Experts of a small language model.
Experts: 128 SwiGLU neurons an expert, a sigmoid router.
Training: a variant of Muon for the experts, 9861 steps.
Below are experts of layer 7 (counted from 0) of a mixture-of-experts language model. Rows are named router (the router's row for the expert), gate (a neuron's input weights, with its number), up (a neuron's input weights, with its number) and show model dimensions 0-255. Each number is 128 + 32 x the weight over its row's rms, rounded and kept within 0 to 255. Numbers have three digits each.
Before each expert's rows: "gets" lists some tokens that make up at least twice as much of what it gets as of all text. This comes from a sample of Wikipedia text that the model never trained on. Tokens count by the router's weight.

# expert 8
gets: "\n", "-", " (", "|", "==", " \""
router:071039141102156146194068182099165140058108118097167092124109074103156119152098132145139132072160150127080093154166060113143168108120139093113108120096149131115150112123181161147109133084144074150121160173070153145146132159146156112185104122132189117121135146131124089156098120113068125106106094124149100102125175199215140112095090075127121163113121144118135132145104153160137160132099125135152159083106032137139198113131130161125109130132175155115154098098126132075122140131115121070131133052138082179118114137162198121084122123134128188157112148120133118120123187109102162106107146097142125104139174107135083128112066118106159141120049172132174188124137101127175125078128117162119173130105077103120138157198140213178134136132176192124112108143081119146133134152083138
gate8:097149154144139152129177159128111143147189098169101153079147121150082121136110161124123128153086060060156129144151108139118150122124156122177117110165138121153154130172163097063177167099176151153144130130089155156130114134132148118141126104174089148137087225186146115155112138129086153087118119093136177071075064095087093106137152169138141113123167183098156173121135140088131177196112090132102115104104101134116131083132114110130173168134119095165113130146112144132071128088166173090118117117043121112127140121151128159119043179127102094114133112130146139164163160097173112174141092160073153114049136094099133137098106111198185107105105163102116109139128155172176143061084169085091113119157173084065135102117124137088114092100122157182082129194183110085179166122113094
up8:114106115141096108118141136132132134113096129124176115145165111168090127146160109120153168148148099129129078149104150119130116094145120150064095080169166101144009110114144098181082079128095125131126189118089117079085109155089104173098195157105147130119147147102174155099130120129119143109096121120126138208100140048188133137147122099104141090121166167162114158150194106134104158140094120162190025127126120131132182098101157144179120125158172082176114095159149123119159164153122135146158123129192135153125131154115121132134147098133118141083133090029134121103135113138116157078145111125155104154130076146084096224146118192108135098140185155162076141081085093169133129129113110189129134138119171153144074127106103166107132080115166163115094149164083112114165045110123060

# expert 5
gets: "1", "2", ")", " (", "0", "\""
router:130106094111120082154024132089129136090070155103156124169066077187122111170130140148123154166141134098077123169158070103135151126133122068135119138055126100162155119179129125081110158136136086140113158170087141138121114141099125115131141170123125081141117173096161094160127106130077133123111160102145111139145126145180100110152174109101078164096057152129130125109118175120152156099140114179134127092139074071089153112084167149050122110118153072102162113076168126133090179143154131115124135109098093107161093108138138104075132093173119107138072170086162147175166151149111161093084161118157105122100123177122052152091107119179219157106057146152132155098137163116177167119130160129160110143143057146091108102138213172094136120142153174121134119168075105177145123178110100
gate7:149088113120099118169100150136124127167157109093163135125122173190141143158173107114087097120124102146172150123091133079187152144100092105134104110117114175138163092086176112133075122117152184071088095117172162135135112134130156129152103129115098138087098131093137101151132176148122125117125184146090136138104120139255155052127121137151138145162151168158116104116113082154124095049103126177129080168137110102100150111141126105123105148144134191117114171048160090224085150067111124124156161131081157093129077106158119149147184141091065110095144125088166062106158154142110125053109141137163191149165148175142121069164070088094172170152131165171131092121158111120123143105115113162143128101091144100050142102138107147121145191148170127137120122118160151109052131158113142
up7:168121156169147131128151132185132092095083119114123117148137144056113144085145134099122112151148147087098143152167131138158193095124150054139169162085180024155154087139136156128172183102164109158163196073120110157092148086118109135135076188159136083154186134110077129098148104120090084133206126161106125115071164150031129109130175124135120131183142133133109082050194190113108118170159127133167102150135139082093145116103147180106147150162160128111161123132164113147130141093111171115126141106154042094139157150089125111105144111126156109174081160117067096121107144151129126112095110175153124133144065125085182134105132137093093135136116113119134155093115088157125113176167092058109141106120121176120108171098137076057084152134107085148140125169153148181130113116151124

# expert 10
gets: ",", " and", " as", " to", ";", " with"
router:133127145127171109153095150083087123086090135126158134092080100144130154108099096116069116153109133108129121125136113149124150142145128126070111151034127112156111157099132177095125142119120125151142139157080138173093147141125165139192161229137100068159152120152105095158156099165076137132102085118174112149159111145138116146098150130121114109118067137181143135135114104124122134121159101148120132136149087085126160139166134101115085122096132150074165131074137132152188182111120149130128132075110140153078065042190144120121097094168105140153098188090083086159177135148143069110101077147171055088142142087128147092099187098115153154083132148100208148106149131111164177172165186160124115153171105121086128119194154103051103064148156170152099132079080150122133133164044117
gate12:127079121085116105104154148143081127115127156086169108079142149147112143145109089196146144110117138114171115135168183109151149107102149162152130159114154157082116137195152175074100140137073162116109070173102092172162122065201171145165134181160118095138139091128039113238128133115163114119144140129142108157160135142131114126092166098144169127096095160121131104147166095174170144134105120184151101097109157077147103153153130146144105134161133113157146121061140051160102112168163102163082150133183121142103108104129109074076078101094092130154143116149088112089086128101145084111145149122175068151106158095150133079123179096119078113123150130139093124157190132119117163171136178178089105145076083183146103145131123172059074126103132140138093195071129082105156129162126096
up12:104113107115123127136148153167151088107109115139165157130202135142200157159098161079119131050128133189061175162128135164145085130132157131101118105129072090184097175106161139164128149150144122083110176057132148113152029113174088097086111085171052154090120085087143101119126148170115173154151150119128168147129162134124134138113146085103066074145167106186108153081137159136085146132206113126122182112109086161196162103141167089105083079161134133118121144157120162137136148167089149148155090125185087135155061161171072123097110110100160127179133175052130133133096106147144091151124062137095139124117084176131097130122122106111066141120086127088172153106143125126118152133096195125089112137115126099154107098136190146181118124143142102164133081137118136119124105131158078

# expert 12
gets: " in", "ed", "d", "th", "st", " In"
router:127094133149113141162110128062125144093121139090163100156080143123153170158109130123144073152152070066048098125147159109072174167179126158118075140103146070172139130137148190046137170121106057151158170134110104130134114168097139113092086148104164124137118112088126072151145146112126119140079109141136153097144170130156091102102117163145133190106138183164141097172080140168090142104159186111152146072055080123164134155120148116082141057149136130146200133134159108105125139081133085099060129074145131123103106107185092079121144092152147132162072160127094101156156163127108125145157095134092117123122103120126078116105159096135210172110125123198147120174162109093158161159157112149123149145123141145104080190147158115060061114125133191146087124149155130101130183131086157
gate2:091096119113125126131123112121072135106100162138108108162080135149152141130160153140105104163061066097113128104112123118088113027165119076174109216127102142080080134079112172147184162195137116187184107122164155144148119139091157185113141130134160121121090161110110133131128180127107122135097132153092108129070164085198133067105098121154106148145169126140181156181093163109127147163067110144128146141111140138104152159139125093157108091108094127123134127146076139078091139111117093040123138111219143129069113131104166079163165152146131144152134159087136133146155156082059185156118108130124128167179131128124134104122139093118138088082138207105187066077124159154108126152109114164143151086130145106094136203165168176085076117107107159078106144090154149110148167100126108
up2:155143130097083181143206132158125146104184150104116163121123093136119121165127173172085127124149150142062171062053121138160105122145066117126174127131099132162146171167103081126100158096139140086137122151156106131114153083098087145164106116102081100111221172100059132140066167117134152088150041132131168147110129143139175146206172164123148151149138067107197173135155146102128149143111153152112100143105169138117121096158076106118066082179153106127125099108137078130146134125124133128163105138085180163089135124132122153110141126151134114111124118059166090110156106104062156222086150102172158117138062050136091068101107169150170159145139108146136155153111094137140129122117085144130063084106155122130141158177186100133141105110139117178077128092115110137116096160121133

# expert 14
gets: " a", "'", " re", " de", " A", " c"
router:092119172117122052135073172089107138090140093098165098117170078121120117154110088139134151116133188117131181166162080138114132128132130077113094077114100078151136129083104139136086138158131072151111143163102166113122130167137177124191119183144109142130144161074141105098107137086082133106145114133116162114196101144189097149106149121130094131055104134144078113120147084161133133112151063151165104119105104073092147084147135123139137140114137164114112114148195108099108174119083137076092151119134082086122114124166137166123140066095176150170115170143075178087121136183207136154142185143147149125121081115141116149121091132142176149064105187099143149145143210199166115108139151181102113171112086182073180126155160157130126103083145130204093152121111132137140148195085074
gate2:134095085111098094124158135102103079110181069106179066169133122167146113147102100156166132104171112092166174081155103172085114104071135142108093151127129081109129144076193076108083050184095152062119157127083165098105072143140097111160210125116117101124146136166120115107142150103094116137146103118114147097156151171113139107156137147132163119148166159139072116089162190115094051075134099134143143155154185166132091100086178106083207138147104081143185111109132111094099134104149146077188131087094135151112102125147121129123133076113126104137105122150136126124088117113170075107103131062139092142189116137101154202127158126146117155103104190143139096173159197181148109161131114111155151126186146116138164131177148092146137131139173179114155198103101124095149090162155143
up2:076147070156140128120116162121139130129147139178154139108074140123106103144173162132069145120153128150125077165241131169073126140164069183079115139127128106146159149127159175107161168119117141135146179067131193125103089111107124108154118129096174165154069091188119125105124157109078128128139126162084165162120094126137098121166155162102146183148132097105078061102142119174084122145079123149184140151129154127099153118092133121141093224152106118137196110108119116127130144095149087115162122148160095123134114155115110095173131093175087109120104107070145139122156119138141102078129138125131112163147114143121118118051110089041133123139101110146144127058138105148131125215126080111062118080142111179147130132140141080121115120085101199182075027120137126181134169123156152

# expert 15
gets: ".", " the", " The", " a", " his", "The"
router:171095156138161076152055119113130149085103128065163120169095083118180132143134100055198101148144155078165114155110051135080179117131182044118130125112091109119160177084139166162102112072131099102159184169151143154138087114109112157155120165119140132162178209113163122104162059168114154125115075148116112120136152078123104085133125133152074205151099153143123130091122148121129163126142080132133045127117120087167212122109138173117120124130119102148162153105121095183175143116135120095094116151078087158137165117153149118142140117159121118132070181097068090107178115112155103099131178093168119108103071138126121091069080064151152196083154126122145119105161180104150164125162167124123127127140156135094099119145147138172117112110152122140105161150143106109139166197129138
gate24:077131104115165110092161087101101112166135139122102104063150132126073088135156179167079105093131056147129079106150143117203138160142128195105106155107109197097131150115178137122108107168097101192113079107174153132089095180146094136104093143127156102163119167159075110143131120112098145151179121091106062139053143089145047184155149149167154146129056072185142080114147139147143132137106070151116135119165128109136060147138126112142137165186145176115123138098146117124156178109152074132185156111121180086076033098135113128163105120113197104132133098173169119148152116135153098123110136144095176150133162152136116165188106139096124162123128110119152094107153157116065129132105168148080147125112141109159104125195137102142147123097112157082134168138080078091147068157121106
up24:174127102149104093052148154128177137094158091136116071143130140087133119162121116118112074168139119113114094131150091106109159154123159109135140158165068130093151151099125165113133123138107082063149111169043169157131100063185097131132140126087103138150134176137104155090114117077129127141139127107105141114133165168111103089119070107088101145059130075083132159193114164169136129112092215089132139171121149169121158140098111121139097126190112182170151084148059113146101115114145146164112082148102135145179154155157119155109140109089118199132151077149166102133144039137128152116165122154081111168107151121145085163156106106125160151063102147083064107113114170108132158120148170170210141136123093079108171090096166134144190075142146129157080111092149105188161079178155144

# expert 6
gets: ")", "%", "4", "0", "6", "3"
router:113142112122147116183064103076176155111095148093153117166107099168134143143117118061218156076103151124097075154179135155082152099151131104094123149108109131171184152094118119142146131129119062118150141165058145123118120132148111158190121132134184058150135137121120017120125117124118056086101177131142146110144151175188079152171142070127125157159110156145154058134163100126105123183138158143166062135127140088146136154170056170106097100150161128087166124107094131113164200133130177132117113133109095144122158146133145085094103108171076102120131105077128084125177127171147119104126151160172153112099099169143063109105112099167158122097110103196101122131123128154172171090157147136151085130142084146086116166091125122103102052184110162130091121123139137127129136083124067
gate11:135157118089109121140094092094166033127144147102123105149091133139165070151170108158142153083126112123126059109091159120167166176192140180097071100122104156161119137078137141133138123168120118100169107128146129133151138150108189121115126071121141151125109183148107149113198149114079118106145058103169134124123096093174178133157199069145130117098118115084125148171089112111100153095123124133113095161137121108150176117105186107149137186174070079173125156123178102142132173136052129058138134123145098111127128136093091149128150182099135129173125127143115140131193099087176122160126100130166124155103105158152141181119092108120113073153053107178132113154123148150078121086118185097123173119184136173125098064104120173116157072150118161098182126154141134062078075111108200
up11:099167176143129174156184092124161129128149163139120126079084143122148122156094156114142133104117111090106125060132126105099095115097106099155165097176081077120122050117101172126058131098070081115145142147152141102139136124134125126141127088128133124126137116073156169122125145140193087142164193131173129112137140141134133145108083160134114148171120080096106131113131156161146100102152069101133115145122149131163160126130155148120147195126191089113108118151126124134097162118121147085111076123067126156062135134151100153059192112099190094126133087099115065157173116161103160083168111096165116138113084130108028091153169136152149137163047143058179136189099088157139145228073142172097155118154141139156124189108155118125111105100100167212119197134148130136131113097131168

# expert 7
gets: " of", " in", " to", " on", " for", " the"
router:110137097123106132150099154089145160114066169080171122178113111211120123079047127100173128110159160115042115119134082103115128132157116148073093117078201134122145128093123102122118098099120059140158172146109144129081109130175131171058110111146132111157130190137083102152178151156119134114064170187139125140177135115151069134095114146117115146161080143213113086144116131164154124122184143166153098138119089092203164155096084123135126092109168070097165151073162132094182138100115112109120083121199115119145105118186097119119108117172146091158114164099066092188142126087140123106114154155111130115098082140140086097148103115117175128097101115143148167157160131121117121170122162166120194139105088171087137170172174092114087063143129144147095118113093149109107123135089179
gate2:115133110094102125140111134085076083107177101143085212117185131105093175167140139107091162120134119143091069135163153103129153174086111064078152145130131160111138111142148112104086141148130180131125139200148125110117122079072153107115145128164111182113161149126161209202109109138146125090148131147166102089089119115138159092103135068071152146117184151150120122136185124180089135125189053079104128109112143168126100154098129105140186151110125105146149130128142103116090158132152135087140039148202130146099169138109087114081123210095083080155135136106144124153067175184139092126141165116078101131168130146152125109163139164114129206141082108147156126164178133155094155113102074182069105133121102134121149184089134139141164171121159136146129142147128131131097039090092136
up2:197154102167145097148111086135132180142188137085122162095114162122143165111053119174118129140132189135149171143081179118132141159099178143141188141152086127178111128149182131108111184107096081090126152116114109151172116135125154135149158138174166119156100137133137129118130078105218079153149104092131181175198148151097133147151127141158139104109149047102137130151070110128158111115145140135181111104094127151115116125155140059171082083082067138094082110108167122171132167148136175132159106152117138045155194081068124131152126124117070077149109132118126089086131142108105110120079169178119104205141063187186091143119106162139135092144092132110129138143148152086090120112102147126111148106128071141178083156135102187154132167138128119095092052102112108109147111102083148

# expert 4
gets: "1", "0", "2", "9", "8", "3"
router:130092133101121112159109117148094112086046132069183154109049107157139132166112126119158141197155104120130161157137089119083169129108128130149107142079114074184172188170144123064162142169152099152147162173104130142117070160130114132122141207108104111153167173079141083190149097123106136114096155113123089121139176174188077119090147096123084162117101173151156122116099141108126122118118130184134140135064102080113190125105177129119121152077106044099162123099160128098098154174121144071090114159060096120130118065142127141113082104149131116140061173105090104170131133169134113078107147110121101130077082178099110112109125109149213192107123113126141161167111203123134119169146165120140128119118055157115139108172144144118133136099184208112112159121104160141117143131122120
gate11:171133109100160133176140125137147146148194126139113121168106167127133159076095112177131130120130122106161116105160093183068156116135158176073116110084110164148134198118149121077149158141174157141128106160095142164086140179133183098155050184118146142161101134124131158164061140108131131148085076117135091151098094178130111152160113092113172116091159112099104140112081048169137176130202118144128188136116141121061191089135185125133095108087140122109151123134152131106136136156145105096168135149142066091152115148130104127189110105101150158086197126091094114087106119100090097153112124116125104174076155138141155158137050127099144123113130075194147162122000146164117166168118081098090194142130137115141133098117083098143105119147122165122105103121202135110137099135141079
up11:145148167156057095111124107161198091153159177086186140119106107138198166139117123115119086108174135140140155142111193113140127095104070149108113140105091158138114139121154215098106143191124112101092144120113127155093115098116090129135135158166115167116073084154181127152140110119120128141099100180109152120098083088102109098172149047138179123196092160107173142164175097104135116096089152085151096099120134126110146119150130096128103135128089179100160188171142114086186091165116144150035145156096082166087117163095088110113143096118143146119134120146145168121115101110161158127145105138093137056126176051178167096156192165087098129131099102147124131169082159082145189124084164100128095114199182139091132133112106075100159090161123158164121169156148150118138114076093141

# expert 1
gets: " |", " ", "|", ":", "\n", ";"
router:142074144099140135143064169100153171129123095104185100110113075158113148116083113145158139098134100102107072138126083165143171135145129127014105150094104091163131144108171118114099101105125071136130170162121166167146153184113123138114100147150137099120200154132107126127084092157084134126119099129098102095153181138185110105119122125134128096151089136202164090150140138158150127125156137102115128133082092117118151116155137086148077111112171196065105081067209061120147113112100168120121114028147070153127137099190123127126105104152092117135125137129117112102103146143124198131126170086140141150106157149141054166129139114141214174094123102134149126167172142130176152092143151172131179123088067125042128146179145132107115084150122137143041136130135119123144148195110153
gate24:188042107190195119132137122122084056109128132164176126118117133084135132145171110198104073163085127124104114134078126121061118162119102155126108078110164148128126087118107078171131183163058166149167154125171133132159132101092148091103124103123073143059172095136134150144116121133141138103133115119162148073167101103144122087098130091144081127145127145134116160109097071151192100102107137146119105097171136110152091125126142096140131154139131158113143167083106158107156109192164084133134107072130168133141092096117154157114203125099177144120108086053112172128198124103146140122133164171168159157166119115198025142129131105114136125111124130179078139119112140107075130075114164135157099103135156107226142160132206146120106129108114075145088132070110134077116122112146160
up24:129123151125104131151103169070032118134100174110099087137130168102169131109113087084117133146127161190146138084142147126152054097112127143084087128152113098136159126091165141140176143162126171080126086131097095132135206155134158097148096117086170155117210158107158109075131114061151152130102121114085178198142100143116154127107147092171162162142191109084118157085148164085158114103120165109126128141138120183138088211192080125113093201137067094156118162124128101114117094087179093151101151078141125116116072170141121088126129129149142117124123176149067115112110138141072202092142159098072124084149135125122103137112133120124106159113107124083121083159134105151121169155130091107102115171115111143116170064077116160200150151172130104116160199141147146193142077137153123

# expert 11
gets: "s", " was", " is", " were", " he", " be"
router:137108097157130111198147125136111130124131163079141129143152109130160140138117117112157123106094126080088200173178110066104129095136121083107142143099092136131128171178132148110072133158113120096125181105150151128119146175104133095142132142074154088179164191082133089160138115138106165126172102101143104122189153151161097117133141086108130144143065140163144115146149136200144072062095107143112120116106126123103170161115125116046109118124160140105103089149135069103097235140140104069157094125105102108118114106173137086175139133122068125105125138175095103114122155171152168157099155149089092118059126149095066092142086111187184118105091152080092189144112139074154157129122167100106133130139104152074145097177166168145056066129118221091128152149099069177145117132118083
gate2:148130082156174127148173106127183155186101130137249098183128103162103122137101126144094135152132089091132135170161115100139124148178127126164098112157103155103132166147109151108136126180145095138133088095131126168157112150155080076108159177175191091157094152065154116161171143085171143159135122136115086145108139130117131125068076106125112114151110113133107119103124128174158166080179097120174117127110098105072137151138050124112118170151106123052123118152162148077134147081082147171091123197133154120159074108165080137109129120109124124163034131128150109127102167139077165074109223079152138114181114097127196104056124130131098114209109169102136120141189122131143083119099135104141109076129132191114128161134138113126109105077120158089136133143105081125086151126108089
up2:166052048121116153106146139112124185103160144115173144131123222095134154116092088169124162126099107140085122165051132113118135168131094090167121163112141076125144096124103136153094180116069087131136114075077168106091139137165120126055064106101145152160108167142096121081131127112132192094122061131130095140129099132148146139103103136132125106137092134111071088094071177129167110112124167102140146131138207146180164124067109151128144141149166114107097196096161126138127097067081170112180155128122156159141162132113144141143147140156182143147126199092117142129118108106089135132156116127130176161242113118147171119163129151070202108169127174116103069098073105142187156129110136102111119138113159109139102187145137131105151091065161140141102146117144073161135086145145122

# expert 0
gets: " ", "-", "–", " S", " W", " P"
router:171101165114137100144123119123141156088076130098155114167131113108174108107120140128164094189121122119109093164140107136117110148180152058068101148100150121163143168104129139103138145076111070133169121146115176084119125117121099138158139148120173122206126130162155140144147164116112118105110141135147122052137115138236072059124135086134088088175112154191169124173161138158151169117126078126151115137113110124087137129158066173081105151147149174132163102080115106062192133129119147113127101095148124063089146143202132118138138133165138129155140143134082101151147162159094109065140104133136110103064124121128182145142091118118227222085163150172181093105139155114163151091128108115132112102121069146085116142143100158109081061101074138142084184113148081114189091131134110
gate7:139127120099132123169107096126139121144106088089182122134114128133125160061086107144095157148162130062132136094120145145077169067102121108017132151169135143178136116107164143127171124133148141100177118102155170100072173148142074082099166154161188145149146104161126078049114194104113134152141074166145142141083138101119126159179111152128114131107092117071110184147129110135048139135036089071110158139085177139161100059122126157130104168147163190175087139120123115177153114135151108059138126059048130137111170104148157143096100173143133209141151135147147139107136119133139118162149124138158062149094114105164110154142115177107122082128078123116103137083171108164108125095096176145115134141104157138086104196173170167136146138141145118123181140159092147104162104128126143
up7:151118135143069151134110101155136179128133131122142162161098192085124117157131185097118133117093097119141138131148118084068150143195125107174104213148142151150088118128119093165209155182132133171164138087087073181109172113108146097145136100172121109096059202142096137138174174179069086182157103193100161187057117151077114109130147142145126120092103118127091122110160128120132139082080146077116195113097101146118142105120156184129091202133111109146106192201126070143138050073090113117096133146104057099118128120118099122172152107099124154119104129128164132143080149140096114099088119110093114149103120171134146106130170081106143071143131122135165098091099164129151163143110149105109118142142087113124099144066108129157133152179061153121102134158142152091135104065147169